config.toml
d_model = 192
experts_per_token = 2
balance_loss = 0.00347
init_std_router = 0.0255
n_kv_head = 12
head_dim = 32
norm_eps = 1e-05
rope_fraction = 1.0
qk_norm = false
tie_embeddings = true
weight_decay = 0.015
z_loss = 0.0001
Below are experts of layer 7 (counted from 0) of a mixture-of-experts language model. Rows are named router (the router's row for the expert), up (a neuron's input weights, with its number), down (a neuron's output weights, with its number) and show model dimensions 128-191. Each number is 500 + 25 x the weight over its row's rms, rounded and kept within 0 to 999. Numbers have three digits each.
Before each expert's rows: a language model's description of what the expert responds to; "raises" lists some tokens whose logits its average output raises strongly, later layers aside. This comes from a sample of Wikipedia text that the model never trained on.

# expert 20
It responds to: Subject and object pronouns such as He, she, him, It, Thai script bytes, and word endings in foreign place-name titles.
raises: " Iran", " MPC", "zy"
router:517509487457507479503485470465532539531516536531468545484521532492528515527482472470493480482473568524515523466475549457531527519512524472513476476481527485462490535469490521498489535476528473
up0:473514472500462439531495523472524477484532475490557497477533504498483476485455568565461501548503463508428516447518511511516476469513451509488498527519491457505494494542490425508485512482494514
down0:494492461543492527537499462448477486493488484475500491489500462472492505501501537490486487492541545502492481496497526478489475509464462461500522516481465522463512525497516541521500509531511557
up1:455506480490498538485482525463521501477489487508491545500488466544541489504500472459529539517479484458516502506492485509500495516483532508471519536489511559549538512528495508500495501539484479
down1:521533433536482509510500475501509492499497535539461532501511545497571484516479478481462462499486535534500484517551514480463510494485488581461529495509531527489470493474512529471530494480489544
up2:516489536480510470493541523501523502480494512492500509504495555468479478482500555535518513499489441475459495488486441467543516475472470478494469512493468527506525514525507537469455489512478501
down2:528502473485501527530488488536520541473479482500498471489491519475509473464487545520515537516463497452576510506508524481482494523506511507480471508519513516521485529504512467445510504471508490
up3:503504506532511521535477475478493489486482487459525477500443505536498522530542503497515507519468487491491495480466479529478516507498472518502465509501538515502507475514511503536451511500509511
down3:523494507445482487447471494514495526465481479523521515455490545492513520518455507516453478472509509534508488477517488500468471496516520495470504523517527521495511538428472496559498502542553507
up4:513531470462518532516474512476519508469529474472472481482515547501512492531517496497521485499499513443503477512469473520490521508478478525489493453468507466457492524495497466502463473482494493
down4:517454496495495466428531486547447565505503516527485495491484477475505505497509504477471504516465522548517538469529483546468509504497518481506513518530520542483485553497513515499500494503485490
up5:504553495525519473474497505521558464484534493483510516530496535490497479477507463473469514447543515482523518487519467474515464482505482478471514494546467468508485464533480499474496459486474490
down5:514490485509513530519539485473534532505515488456455478466473519504515453522494485552523425505478496515493499458472485520482460497521529568522486525525547488482499515497495510518487488466495512
up6:466496485491496516502486444497527496531464548498525511500523479510464469482480495533503497519498488499499518515461522484481485522494506498541545494519455479488471478515525512503440509490496497
down6:517501519471475506491463480499477481509529548535477512494489460559518537491502533492455454493478511535506508491516489457503477518486506487531483531470506473460474497473492487479502523529496500
up7:508517532463514478526514491512452509468518496538494517515498536463466506473565471452453504508540517491517525480513522523460493464481485525485477472490523491510470507529492501491511502444457516
down7:467467499496529486518522522515539517547517541488502501521530497531485511536492492500462495494494482476472479471467511518521471486494517471458527501503484459506498520527526495510521475431469487
up8:502454513481456475490531498537426455464542479483512470481494486503472491480473495441494500503513507510508502499508479484489463491524525498514512496496507467565521515526505500467519497508508495
down8:498528499507496484471538455489455469518537541498515481500513555524490493486486446533491533452451502532492485490529496466454486490475545471496526516482557495515509515487447526531546502529517500
up9:498490496518480500516500528470536511491517513467533495497500463482474507482478465512495483522534520487504469527513505470527541502515520512507495517549479473510477491508515462517511475490525476
down9:506512464514517529516484491481534496469453459526538500515583502484491519454478509453483499503534528458498513486545542528502529516548480537520514512490520510507534468492499461475501492507538472
up10:527525509540490514498454474514485490488515513459513555525457500469527488488499513480512492463489504503481515492488446539475515504520500512493466445468489540499447480518530485472511519487512507
down10:476480505493478519466490483484484532527532491518489513510488507504499437479503523475476513503456446504514519459510497491479488499508491480513505510507495529498474551516529492509483482503513502
up11:496534499502490501507518502544470507469490496516543526493477524489481494504481506494490473508557480456522541551462489524485506523505465491510505489506509473490516479504435479536492508495463525
down11:531525468474558517492504514515527472511498557478513449522484473508464529487484491547466465536460550477437489521487506548517483490477490516512524533474502534547506515486519488520469489563468502
up12:459509519487520492533526501495508510543528474508497474525499525520467507471505501459469477532506498461482490521498493509504556448507523548530459534482479473466503442517495440506538476507477492
down12:468466526486536503493528545550528515537470488559489505511509462531513506486515506495513507491461495460516497500470493507516500542477486541489451490527483495537514516453500470534521518580470516
up13:479471464517529519488499494489448499548513523502549497511501479508472493529492433549489475464494508470493468500505551479459494478522500514530451519488522529486518497491497484494537496527502512
down13:490523530518528512494469510496487470547519522493502525451530488485479470485522463499565472506517484513520528509506500489511515466511490485500514442511474574477469518500499492515503500471538491
up14:474543518524522503507512464506508483488516512482483498502479489535513491452478500481504500534532526482529472488458485547472460514444534545468497489469491518503540501511499531494484502501512501
down14:459483476478526495518440475483487522532564459514505514489550510471471505519426505495513485483465501522490508505519521482504485514500462500483483531429531530471464498481486485492490529486525464
up15:534470518510490448470468537471505520483503515505496537480454492535498472506527469538506507481479497484483476526480525535483466503452466550501516458523466506536478481507539471517500531422518538
down15:498491445490490517510504533511462459517487533487496531487473504516516544518512481466498509470460514485470551550486511451443528499498501521498516481518511510513507509457525478501564536482531499

# expert 12
It responds to: Capitalized words opening titles, credits, award names and table entries; e.g. Best, Film, Music, Cover, Live, Born.
raises: " of", " and", ",", "s", " ", " S"
router:505521506512526468460519511507502495523463501421493502509516502524496492488500519514500511521503508479472511532508513477467538491510506518503452474452533458497483502509485520499506501498465503
up0:501541523499520511468538532525465465445522523458458544505501432508481498453522530471468465497521478452492510490486488501524486508481500517515515532497518500559486485471495502462551509481479509
down0:502556432469525516491507495495487507504525509492524523502514544512483503503537482519470485462524477511496499546509439542484485477489506491473449486497517519538522498483457542475536528525510501
up1:510510498542485472521495506530526451486474488407517516500480490501517523487495538518510505504493490456492478553525505514480495487555516514468490519511538470494513477482511524477487473502503525
down1:476506504490534482439551505529501513473531489499486514512521478505507492522537474510475496515482499521478539477501502532482523517496500473525547472484484511479519473529464515440458500478489508
up2:505495477511542529504512483498504484507520496501477510455480443536497495484531480501485512537472497515454459508455515495498498522522493521556497487496483469466473466524515506508481442486491513
down2:501459526497490505525501485472521495523517525502507491508524509459521466494504482519494511536495461544474495486541510472525490490501480562501486491536544517492515538493523492512514497470464512
up3:512535507512461492544485529547508558479478474476543474491506503518529506476495484535489506474521475471474496548520463457444482572543452495554524484511498482471525536545475537535511519519481494
down3:470483475481521489453532493498534539524516488518481481474507505522486475533467502475476500522496535520553482463482498499532447543492497531497512511531504502503507499491526474478437504537511454
up4:557485498504522500496501515528501500532485499458508508504490524494584505462499537501467493501522498492475461508526498554489519522489509538492488496501488500507484486514486505474487484472498476
down4:518462497510501450467510460490472506502486504525506462484526534522532490527510532460453512526489487500514569509498488535513503506529497480505468497483474531472550478474518464492488487487507518
up5:508510498477433519450525495472491486492485488475470508522502519527498534453501497515506526499471509487488519511516490501489454479484460486517502465476470489518507544533533552505475515528487499
down5:508469522513548530476479472508463531496550507492486471513520514482484494493461499574481521515542521531505499484510516512478495507490485479484492514518443477516498529464489526522523507468497521
up6:508478518514473492507524468504516532503500497500534473516493499478538508497505549515471500514505444532508535508476517551509525541506535493530488471524514516544530488506450467508489529511511529
down6:491539479486498543511502561495485498549515489459495499455483471484509492507478466535530502452462479517506467473454483520492511503488520496504516458500465506461520527483536497503501506500482481
up7:545514507472533546479519561473517475492487480476490533533513479518436467457467495525500485518488525492522513489505460509499492486506507540481549467531503510518502482492552489489510511512475502
down7:520456476550474509501516533467513497498484464510501518449486522490493525501448542495491489480480505510518504494521528490478485513536517442422522528511527524448470479468537509479539542483492563
up8:485448534499527488499533464480509536518529508515493531495510504495505505470492462539481463538481466462484494467504503480493506486525507501511476494496474483541535497498527536516493469521511557
down8:531508494498558492525471519489481512466507528454525521503487526484491520515471514472489477482564513478530516440512510530466538495502523485525503518462502434530488469488541478543490454472504510
up9:522553483550484470479479501502494459471523478452540508476502482528482491469487527503497491479501487483543521531478521506475504501454462489457536486515510486487523476489465509439407486479541531
down9:488508496455537500544529497513530512510494499482485501497485471458515459491500499537536494470520498510455486493507468530536510537510474559496527466505516497520524463469492480514511487511491558
up10:544520551464532507508540527505460492510509482503473479480509502528487502501460502500486466449494474491463519433524471477455491522506506506478484485519545455545521509530492538474496467537515508
down10:473522530475515492497485510484482494489504509434523480462483440535503531469498520515524489467525478526495502493488476480518498479482507525470500498500523477518540510504483536493533476515478538
up11:482533505473475476530429478511518532472497450478499481545432478488511505512492476494486506500509490504502551519516501497488476440524474496502446473489502517512491461552479500530511503496495564
down11:531455519460509495445495508510463519489477511496564510474459496486546473525499537520502510495526513482507466548469538495542502524461474471517503487500501496495466497506445504527481482505471515
up12:481503537517509496517506469521465454469485489479497494498514528475507492526453519518504515509486481505479521494500495479511497527541522533493449532485540469502513473549495476507512486540515467
down12:524497496479494519441497517513489519472476466478462493461535456520484515461510560461477490506473506491497515517478503479532538492496498509540491485531504489498524474473541484498513490518511479
up13:468461518496500499493515487524484465514498541514523488498514520511487526532518553494504497503485469537489504516474508519448475470542499487489457506511524499477511503471474485488493486512507561
down13:519502484508481484526506529505492517489469472504500528477505524519517482555492478496528472496505467478513481541518505490496471496510525499528510529517460487499492456491531485533535480513482481
up14:504538478495507506509479528513449455548509475496493488478537517544516506538519546471548516510493470476468487473490500527490513488570504478501457500473526533505522519552499504514494513492515513
down14:522498516540486481542442511469518544507460531494479480483467508532526522505475493463507499492488490486475482512528477508534436487490496524529507467495505498507528467475535511538538519511498522
up15:505482488546514486469470469448482507485475480473474473526518456513517455481465524502527516487502438500481466516500482525498509496510486533487504524493521528473535465473481482504534509501539532
down15:501498460490526532460511536513491517480520473472469484529533537478460497480503490491532489496434523474512519520507427507532502459506500473517473455456499478493507516465502491503521465510560471

# expert 0
It responds to: Common nouns after an article, and name heads like River, Road, House, Lake; e.g. government, water, building, school.
raises: " and", ",", " in", " ", " (", ";"
router:539458503533519522474494507466500493457520518494489469513494475509482490476486483523557510511472541498489508501483478529532483429496511521501532486499515499502521471513504503471530495486524480
up0:494534521528509497477492514524524519488523510475572483524484521532529504503504487493523505461505476513467455505465501496522490491543494540539539505494490436518493479490487505485479497528510475
down0:508524526480501507492503490515466518460506466466546502484504523477529507500526507471481488536510473445498535503469491517526525467485477512489481470512504448526503481506490531474478515487460461
up1:544479466461497521509439552476492481542496484520480493483499531505461509491497514441481504487541490483475497480491489477512501486484490480474449537473508512494488498532494525525532517577488537
down1:501546483505481504501463482521502506484484505483473502537517514494544483577445514480474447500516485509523484504492485532479475512520510493489531480520520527524474524522521480509509519536477492
up2:483457457476485480511511540490524527467539522475531461510467490475506445472519505486486489497465492514514482449502497505482526494445554501521517475539477510514457516516492500475556499455502521
down2:541516481477499503494491504503513521484498451473483502474518521510497517448458503509491490523510543492500445534542493450487501529505497528502534485501502494464535482503485488456551525535516480
up3:510489498491548518500515516477522477518528497472471497531508467484502507458474529489539490489495489451515492517485500534508496457511480514493505529527508525509514479486507482451546551516506497
down3:472462468489507469539446506509473518467507543530549482482495476512496492516537466478469506494498487520476488496473524525525499518550488460478483446491518488492458511527496520482484496446477492
up4:575484506509500531458496529515476462479496472528514485507498498456511518473456470492512499507521506460492500538504518442478495487488515517489512543511492469534506459481483476487511488511520502
down4:488494509526497534452484495471529515477520529526502503540530525455463476457507488508476485506525504507498511471476560488494546505492513510503513559491500506506474518486469480525519497447516474
up5:491495483543502497470472480482453463458499492501481495499546493497487509455531544492502495500485518494503522525513511489464520498485512476504502497495495467480512441492492456441486490527587539
down5:487505519524518503464511544518470480475498510473510467488470486537517464513465502523494441524479457514554514517514479513484472476501462468515496514466505513469443463520462516519537479508499481
up6:515515522531464518504497527537487525480517489482540477479481476493499530509406449460522527507469512502487478519554452497512523471547510507499507478507499507538509550524521481484452492505488510
down6:523543441501523467569551542494503493466553495563454494517535521511485501501473478529546519534484496485518484467501479494530509475528474517497477510475507514526488482484530468476502480483573442
up7:486511511523486510467538490478505500514501476513547492497497479511450529439472457479527492539517493519512484497501493525530502485516486468484537502485480468515519516507503487506468478499503525
down7:507512536452498509511529483461512489523545521489488540518480552460499511551499514507529475517486492501500428528509521511510498483493520502472444488500471493521494494509492539518496512511478486
up8:446465472490504512478461520496506544532507508518515504504475491527467520499489496509460507530503529509457449516464525537534499498518498501519466498491524508466472441527475474563525466548504502
down8:534497477545491550471482533446459508487476472500490448529523470521505479485529526493531521467478489497489475482494504489502490508524506499534526539454503509443490504487509498463513508505524495
up9:497452504540546525476456535509464509479520479504536524481519467488495498458443529521479486536496497515512490477485512516461508529486514519509495497493491494496523494515512474491499501471492525
down9:508494496536507532485528466470508550479487459516499486502528494497527489504527473525514471513516535460466484511510489467517517482511537515507480522537512484504506545479473509541536480503527474
up10:560474485504495511546537471516524513496505504491477497480432492466490487533494504507519485472489488472440502486456488519538507510478502491498504489513483498488524505528465471554506523491473510
down10:516451470506507505486453486521490491455493482531518504558482459470530548492462472513500475544506515493502541504483511542529518472476515503491467545515493505487467539522459494499547461467498477
up11:489440499469509507518540479477492469525518514495500543514512497513508474458524534494513537532489468450512501501531519545513477488500517447532488481542532518488544496522484491523556529525543519
down11:477499463546495463457519509486482506508509498519471461539498552481542506522458475507504527501512519489514466505492506567517479555486454501469442522493492495461477520473477540504543505513514478
up12:429498528510504460506486491522499513458506492514511479508496501536516484492517534485492486518504509553498533450510485488493463492510466496503458502505525519523544544508501473496544499475496549
down12:525523513514483498499497506460531487479501500524499467512497488516514500512517458471462488547535460456508487492504506476539507500499502532502518513513492509494521454440476547499515536488531467
up13:481455514500515504534498540490479499504459498468499512514472443465509496499518475531492499449496511476498532465465517498492484498539494514488489496522488522493530464507529500476493485475529525
down13:553479555476526461515512488515516488457539491442507497537491496483498493556525509495512471499505487480500485467511501487467461466484486478493470483535500525495553528524471534493501477492548525
up14:511495496453459498494512522488498538515485530444472521519497438459495472502561495479473496517506479535475459513513490503483553455506507525492507479483501463550496487502514476502515503496524516
down14:476472499502491502521531474529522486496479483515483530488499464505500502479503463473450519493471511505532506507468532459479525535468487494508520518521491462536572469506479549501530488515483502
up15:480522500526509510480451481525508474561479535487542509445525563488484526486491523460508478507496501476484543478500528477509521511495472514504510512449517535481496498544486507510493482461462495
down15:464518476482482469519516515522502480484503469542522513493494516528526475504532471506460479509518515469469479530487503511492565452460499496463470548507555500494515466520512492502488491521492500

# expert 27
It responds to: Sentence-final periods and the line breaks after sentences, list lines, headings and section markers like == and ===.
raises: "\n", "==", "|", " ", "The", " The"
router:495570489525514487488500509495490491470477450480507527532505467495505468526488530477504496537526437467529529500497491512447506461505498485523540481480503496565544484526469480439484445507471489
up0:497477531513513529517512480553523525499521501488504505492480465503511475492523495506549523468519467546481471504462473502503472487470452491479508527533542542541453487516536527515488522486495545
down0:506522504530471481475445478528518520472476500442456495510517498511509515469488527539513528555493532491511489488522515543497494511493526503492491510474484511531521488527519481473470529511471487
up1:507494491465476484500530492485472557459529484503505519539531486529510471506498530490518489515544473514502484510478521490472498464514463495563490493477548509484536525528482468479515454499484505
down1:494534513532533514479473491529513469505480479568470526501541492475510494515459462491464524513508522491495492473515491487518539513533542498485544455513505457535474479493493496525505503462497488
up2:561495482508512509487475491513517509497530522535528504520503567513523466493532495465475475542528503499503514483526503532527478492437520504476521514486465552498525519547442452512506536525457470
down2:486488486497511502505514497498473529465445498442467506486516469449512513497489477479468532488470503516499481532523538462497544530510457500498487440502532461537481538471507552511480480503519519
up3:497525508480479487498517573513488495507504508473510507515462499509489524535507497501491490474500444462500533514499499456523565474463511471497531478491520457515525522496543473524466492517448541
down3:507517482543530506506500494488519467500521463468537536468489513446491506503476544495493519542491491472487497526528484546553536511537547513487509516473523508505525460499525519523480546523502429
up4:504499492467485510529505525461519504508469520501504476489486495497495511431506489555417484515492489497508518482512520506507519498527466470530491515502524475486462545460454490449449499570459455
down4:523523549541495486469463522505478518524493471480487492502517456501508490515553535493501519515518552512488540515473470482498508543458520536497522486495508515506509484529487477527521464483520520
up5:512515496493519501558514484530571497474491498510504510506474504505494525529535500498505495526503493477496493517528540502490450524504517521475482462485510527531479492488488501498502492487490440
down5:471505487493489498486488529478474512512489455516455543501541489519473522484466511468465526491564432519522520481494503497497523495504520519526505487496493481496543513509461488475476522505533519
up6:456484542522492545475487474489503488494460505504517469479534516484474470469527508506500499530505513534526510491539435498476469532488520475488536493493490484518521531538439497493529476510505504
down6:517485471500497480542462536507498480509515488488486530526535504535485476512462519517498508461497493454504498531468569469493468509476491476503510512501520540523485518484525513488464510544514524
up7:517546509492488521523490514518513490510484493497510514478538499470479508491481518496537508511509505537498507477528498470472508472492501489488496471483500482528467501499530457477496454461506512
down7:481518487508489485510522499510499490555548536493479513475477504494534517493477479514523510477493508535522490470499470490483486535459507460493512456503516426501482490511489481500501455474512526
up8:496519495498503483463464524508520488462511517520508468525535483509497555483485554519519475500514463488531478475507485477493514487513568503462520514488481525523521510493496512479445506495524501
down8:518490487510521471495580542478472521484495487507485535479507489511510449545468469472499513529516483506460512523480519511531499518513495516529498504527540512511503496477444515501497495474464491
up9:491481483518496498514481455515513455467530530474474503485529500489516488509501523495457522521509498470499528496502550530510548487518453508466482515450460567477488465502452492464532478496490456
down9:531520491483523527471510508499497486475486478534490534457469434483526529510539520477474470486492494558479513518487511477486453521502500486503489548507495470492525510555504520544524503539515475
up10:508517473463470467509493521492510486496523502453475492527502487465472492461465484555511539512487508517492490485506483512444496464494520485484537502513473502519497471465511490511491432465496494
down10:484509494557491494487504512478484504517537514480518508483520484521470462516501489467476485520482540477476501503460486505549522500483529511489513550501501454508434519511496523492547540499548521
up11:519510489476521527504526506498506529487501477497536477553498478489497506492476460530470514561522523509484484446520485542532463434497470510523518491534503514483499467497528482471475496497515488
down11:484498496519490465493504483477517481463522474480428491502490484485487483508506531478520488458483468459475509547470496503512554521458511502491508488471509534520500506503478504511565507498477512
up12:553516465499481494472520501467556513476500507517449538496469527508535472530490491493563536492503482501493525474483495522505526514534496525515485493524525487507427537488487480508507481507466534
down12:475460524491524500521496522525497452500485484497532534526541502453549495488499511468484489534512541503578482500485502448464549491522504522504523505472525500458525450518543529509450529519517472
up13:496508523494486476550518524490478507500515504500499537507497492472499494488533470523496527522452523505527509488476521473474513531501509501485513474481527490511458540502447483524493462495573523
down13:540478541495456511514492487488488448466457456513470527473508493509511512478435527512513522505511521460506531472457519495493507504514475473494471484513538492496504504481503487581530510489490494
up14:483459467515490494462494499529493526435487530480509503521501512465481491506513540499500495478508473510509530483502537496525456521518502454490511517498478500505505499542577470447465528508527487
down14:498497531514540496477442499513506525487486472539479489514543468503528491545480490489476444467535512519546466513536502568479469510479504531504511487499493484487465496530453489478501454512555490
up15:478505492530491484459520524476503482454502479512513469494525485526468488459482520511474501498533447480508535499529533482493488530508466519466534490489437470505509518492493491482502480505501470
down15:507517500491497487518493486527480506481471510514480571525532450457507497547471463511515540533499502520519469517508490520484546492464513479521523501495497502528501518523501508476476476535516498

# expert 29
It responds to: Given names and surnames of people, such as John, William, David, plus place names like York, Phoenix and Houston.
raises: "/", " ", "-"
router:497484490518491502476505551524482486522497498493499475471495505498543499508505485526514513487492496514528512491500501512482439486519530543506549473498437546505452466481525516493524503465517479
up0:487494483492458507467490475513511482533515497488464458511486468547511472513497506542533500485491455507485479511490482541455495490513496504486519518550469554521495486450481459473485455533503471
down0:490520505536500526476529519500494511475531476452489483515508540498536492501503492483570432480529458512540510515503530527495494548483504532492507475495502511539503500501471547504494471522538529
up1:493503510457483484521476486519485495562501463425532468469491506516503498488485511564490488520453489502502492522480467524496466514499468502520550545499491465539536465498494521494511525512516472
down1:519476469529517472483491495501495493523496567513444539512525488492535534493444500534486466460517528532504528502490537470530459484549480477465564471489543479497481478517498505488500489470534512
up2:516472506529480491493468474485467482488542487487491511545483518484546470523485471481521494501490486536495545516498470498508458493495508541491549523562496516558468464487471483514525501499480475
down2:476492456499502520506520509503538448480512444503514496479473482503496502534499479514512413534503506484518466479466508495520478496506494505483531484524489493505506476517519485548465486520527493
up3:483521496499476497473456533483499479490475525448518506504481549475525511497493519516532477518505475460509508500498519532486454469441472529478510501499479531467493548494528498542470493495548476
down3:504489478498467503472518494483463497513503516502493493495497541549515520497481482523501476527464521508483530483459519477471513506544490535529501488566553520500485521470478481560490465511465440
up4:476525496474510449492512477516521474477562497533510479509540531502504523421500482485451563502480484480513475534516526488469493504504521531442488508502488495499534502514528469539483518499531485
down4:482481489487508519497490530534502515492457483494518529498478520498496485491535485497459517460505553482515480454548494456498494502510514492505485556510531519522466498461522525484514503487470462
up5:501487486499470524507507493477445487508493515472484495471511532470468467534487508490487488481476466516497503515508479519523506508516514522523479487499509479495542531550495515476567499459511482
down5:514496481497551478500509496510542494535474496529485454507533453518555497512518484492516464516486503533447464475483505455467483462452537490528497491535525489532508496436479469531505530480486508
up6:526491498465509509509517488540511481502514569512527494510470500495511505512517498456496506512469495504488483485534488487543498448508504521479482496475528482475502512508491506465532497519491483
down6:479507547480535489503510531542524479489470472543502500498464541507496461450521507497452510504502513503527488522470499511512482478510535474483462476509497500484508526491460541526468462533415508
up7:476464499457495531528499555512477483512496456503448525518476486524511469517519529485480536499501470462498507551459476510488475499514494485485483470515515548537453456445496444507491521513510493
down7:548520510518530519464518515471492502517520524533496497475500460499522491517493497549516511470509536517500536496519527517503476484509487479471508554481445497491512490503513517460512511491513410
up8:502466451518508506494505495494481450506559490493502457487477525499483491477471536458512533520513489513495532485522493513490490483513499539510491514490488528548463526526504530482500494476508462
down8:541484515489502477499529459490521523504497501500430504501516504515479517523516518490489515508521525512529492509500471494479554509497497433506480521477562521475517520520516469528511515458505494
up9:516492511502541554513501495456489474549507492451514536513485536467520489512464485474501510478513511544495474546496472519516456509480519543550528489508485513478548510536483499479510493487503501
down9:528469486493461478503517510513493521476504485525506490501527460523479540518482504459536516503489538490506452494455474529490482524450518530473506480488537509546466466518501499512525517479493511
up10:498508497507518474518497493503474459519499529476506493510510500480546506503517503544462467468513484481486534450514516524513519529530489506512460488489476494525475508497501487460502484504505485
down10:537462458484520486519548471524544486477498470543459524506493515515499490501481509516494520501516482511487509486533466494543473496450517534496539501488492482482470496517510498536505508496485478
up11:521510505483510492454521505473463478469499481463483451489530512520508540488481507494489510484507523497499487528505526475519475502519518518493516524522498492497497532466542512506491504523485489
down11:489536520496463485529507466502519521493491503518533492457490480483467471520452504536513508522534517484518497457433449514479474480559497508496487515505484523528510459500477539501512554520519523
up12:456514543477483531496474533497509488528493473458525483526541474512471495493485500537508501533495507487524495555505510513505475501500520515503522535500516524469505451502481482520449504541463522
down12:512465480471537484514484481497500500508527501544456469499487512470491547506519459528520541505496490540518481486501527506478531509525487457489517453496519524483466494485526511495515492529528518
up13:480523480505487506454502489493482531496508443474478465476484456485539528515526495508468519499507487482473544531530523522527475511520468510496479518499506503526492519537515501494521466515505485
down13:490518480518503534477518510469504522457533525495478484499488460440508487521468511495524453484551475484435493489506511522460480474476532450510519483518516505492460521531486531502508451514516493
up14:505512515507504462523519525515564476507522491505557433529514525506514495501495493489478500540497440491477490473506517496525547493505464517529485492515503452498518495518468474507524521530536507
down14:502523456510491492504447505508539528494486477445551499504464514478514540467510496506500483466526494478469477529516484515506550538513496444546439502491505497503482514507494472517467513533525522
up15:461534475516459484477519546479529476517458488518462488532508472468480472509530481508506525506517472478482510470497503515467498564488492505509478488498524496489525503540504531454535505471520462
down15:492525512551503498481516505507523541490435488482497477542504529522517503560487497503521494460533481495461533470519561482478487502510484503489488508521508462535498531503506482468540512527493459

# expert 22
It responds to: Common nouns right after the, a or his, usually before of, like name, time, part, idea, role, area, number.
raises: ",", " for", " of", " to", " from", " and"
router:548497499525472482548522502490491487531490527532500455527519481462462496437522519511483470443463498484511474528510493496515495490535503449459522490507541504470484469503541496482434507514494504
up0:534518504515521492553453488503432480494510520542487461513487487526491450485523483517526495506497471480477508503557466498491488486515483490451556527505488479468489479516477474483515471536487481
down0:510471474540529548492543514501503454470539529546509510478505496447507506533490499526477486458457467473486524523499539506519526486516488509499491510493489495530506517535512541531466511512555514
up1:491490526508578505494470502482484537498549497478504470507474496528487490490525510491516502459479485515480534503428518495505492497461516461503476508509503536525467503475481486494465479506532485
down1:527477551479498516481459502524492496513517493479523455476500501554502520512503489486501454550525491505519506490537512500480493497547510521544519490494457483485523471528521504540519460486530501
up2:506532518468528520486488495543472461482508491472505445534480497475495504503516485480490437487515508466490529495479514543535469443497493539498523461528516504518493520502511496553511517504491543
down2:541510538520531511518525482481519521480490508479461489512455491509553509496467500532443504501523499506534459478494481448539492518535475480503532490503515521504491558500473495507438443492536549
up3:507500526545512499507529512502489502503503474511559463506481422497488494448508564485518468494505501511516555486488511513509524514521485510500516523542494527472506513546471469489509504514500496
down3:520486478504489483464462475519477508465458493570490515478532493469497545516504517504502500524477504499487482504499536510513443482487535475478474539471481456524459495489514484470530526447517475
up4:496517521516473470501534539516522486482478505500513482483471516497480496476475493523448492466496474451490500498511483504502506530481480521445524521501508483507514466514550492529505527500525535
down4:512522530456478443500498462489468516496456515534514482518487532508496533507512447523462530517476520463480455533527520500491503505500490497499507481481507517482495489497526478493471494544495487
up5:477487493447490502521513495522490480493493523504500532507443500504495540458527542466529495510515471501522515471506530484495460502494492507490524504508512501502582496512465520528531491475522543
down5:492501491497550509450483516461514498509499479490529506484482556524470481495512508530517494512487537503545505483489513480517480503461468535472452514499475479478541519484460488512477479516524494
up6:517489505515513505504524502502519434507486492528519500487484495464480466475503549480506451447494522540516487507479462502464514500485492486515556464511490483516521505502478503524466478531499488
down6:508510477462465508528478518464521480478500497504526461437492456490455510542544466483483540516504528501486490454493512488474509486479502524491541534505510518541512546491496487516482488459491507
up7:525479510468519500522552534523495504497506507528522464473491514496454527472499480533469511466501460511465491505508501488510484484517505496528544487532513523564498515522518477475492469494509479
down7:513520538497508522524495507510456499497522497483488466527517464527531499553492492511503468476487497462476516503479495509540507477490502503528499500475515490459520514488478529463488501525571537
up8:502530519486483481504554488525523510489509522514537492492567487523515463470516501531484489538514501484525476501496454497478461466510511501529514480526483546478514485475501511465501503459477502
down8:524501513440483537527519497506521453489550487451529582539499527484472478468478441505478531524496495499549520536507463509502499485526520475490430454482486509550450523494498512488529482466497453
up9:515490416523481510518507530561532502518536454505539502508513504487505512484518509486518501531492473455512498491491488527470457470499515492490494538520545488499491529500464514463478530468507507
down9:520480495522503466505530542525515519544505501474487495523468463520519491509469482522526536564490498513510519539464480522492513502511522503501515477484542556511499449505514504493505470532466550
up10:529490507481474528470516527505458520502504485486545520533464463535462522490494462520499518524484507465508467468541527435541504514461476494474509525533518465487505447496523447473439533499531496
down10:524472528501488505528515520530515502559505493515494521475478468500479454507497473468521514541512462495503493526477480473450502496488507500502466522522527506529520496492461487502534493548521554
up11:513464536512530488488474563517519479483482493518513473540551531487515481475524535517486509500470487451541514518460454503525463516516483488503544469519474538489469493488537520479505529507520485
down11:532504523502522452539496479526491495506505543490498532506466469464476519487485514479460497457518514472480496463534492475495515496519526488526457532513509514493498456468455527470452540464491492
up12:473491453539526523507491499469545448491487491493504465551534410494463488501510521521471501510460463505517478474502488481484516513434520483516481476443507514450499535501489493503482479520507514
down12:531465503507516476462520500467515521526473440511502476515501461511488493545482497540532479449496500470476527495512486504482492490512511511512495511473462505520502513497465521470511490488466491
up13:510527464497570486562503488514479476482522509473483464476485474536527521503508513462473499481498507471500514493492480479490491449536495456465512484487466504445510499480500479533477518490492503
down13:491519536477502545509478501558480483459495507518492515497488467494494541520495506478481473454530500476470491492510534450506524531507520489517509533493513513553487476517492537515491529490490493
up14:494511480531483506506510520540469495537491554462516532493462487526439520480502522489499510475496519506485496501498517523492484503551530500488535501478508524469530483494491529504466463493512499
down14:489505500476501482524452499512485489506478508532545488511510534475524485503486486500440499477505495515520527485517498506497507529508502504507506491491529526458505509513537490518480490494493534
up15:546500479490479525464503470537494523513516480523532482473514537502492494501490534523500505547514476507476489502519522486511451497481502505505487512507517503453488493519541474505496483478448508
down15:487518503514467506460502504556476486491491483475534518497485500499490523493509481491537482479502491535509483490450521503518507502550508518484519474469511471480492508509526502520469443476567556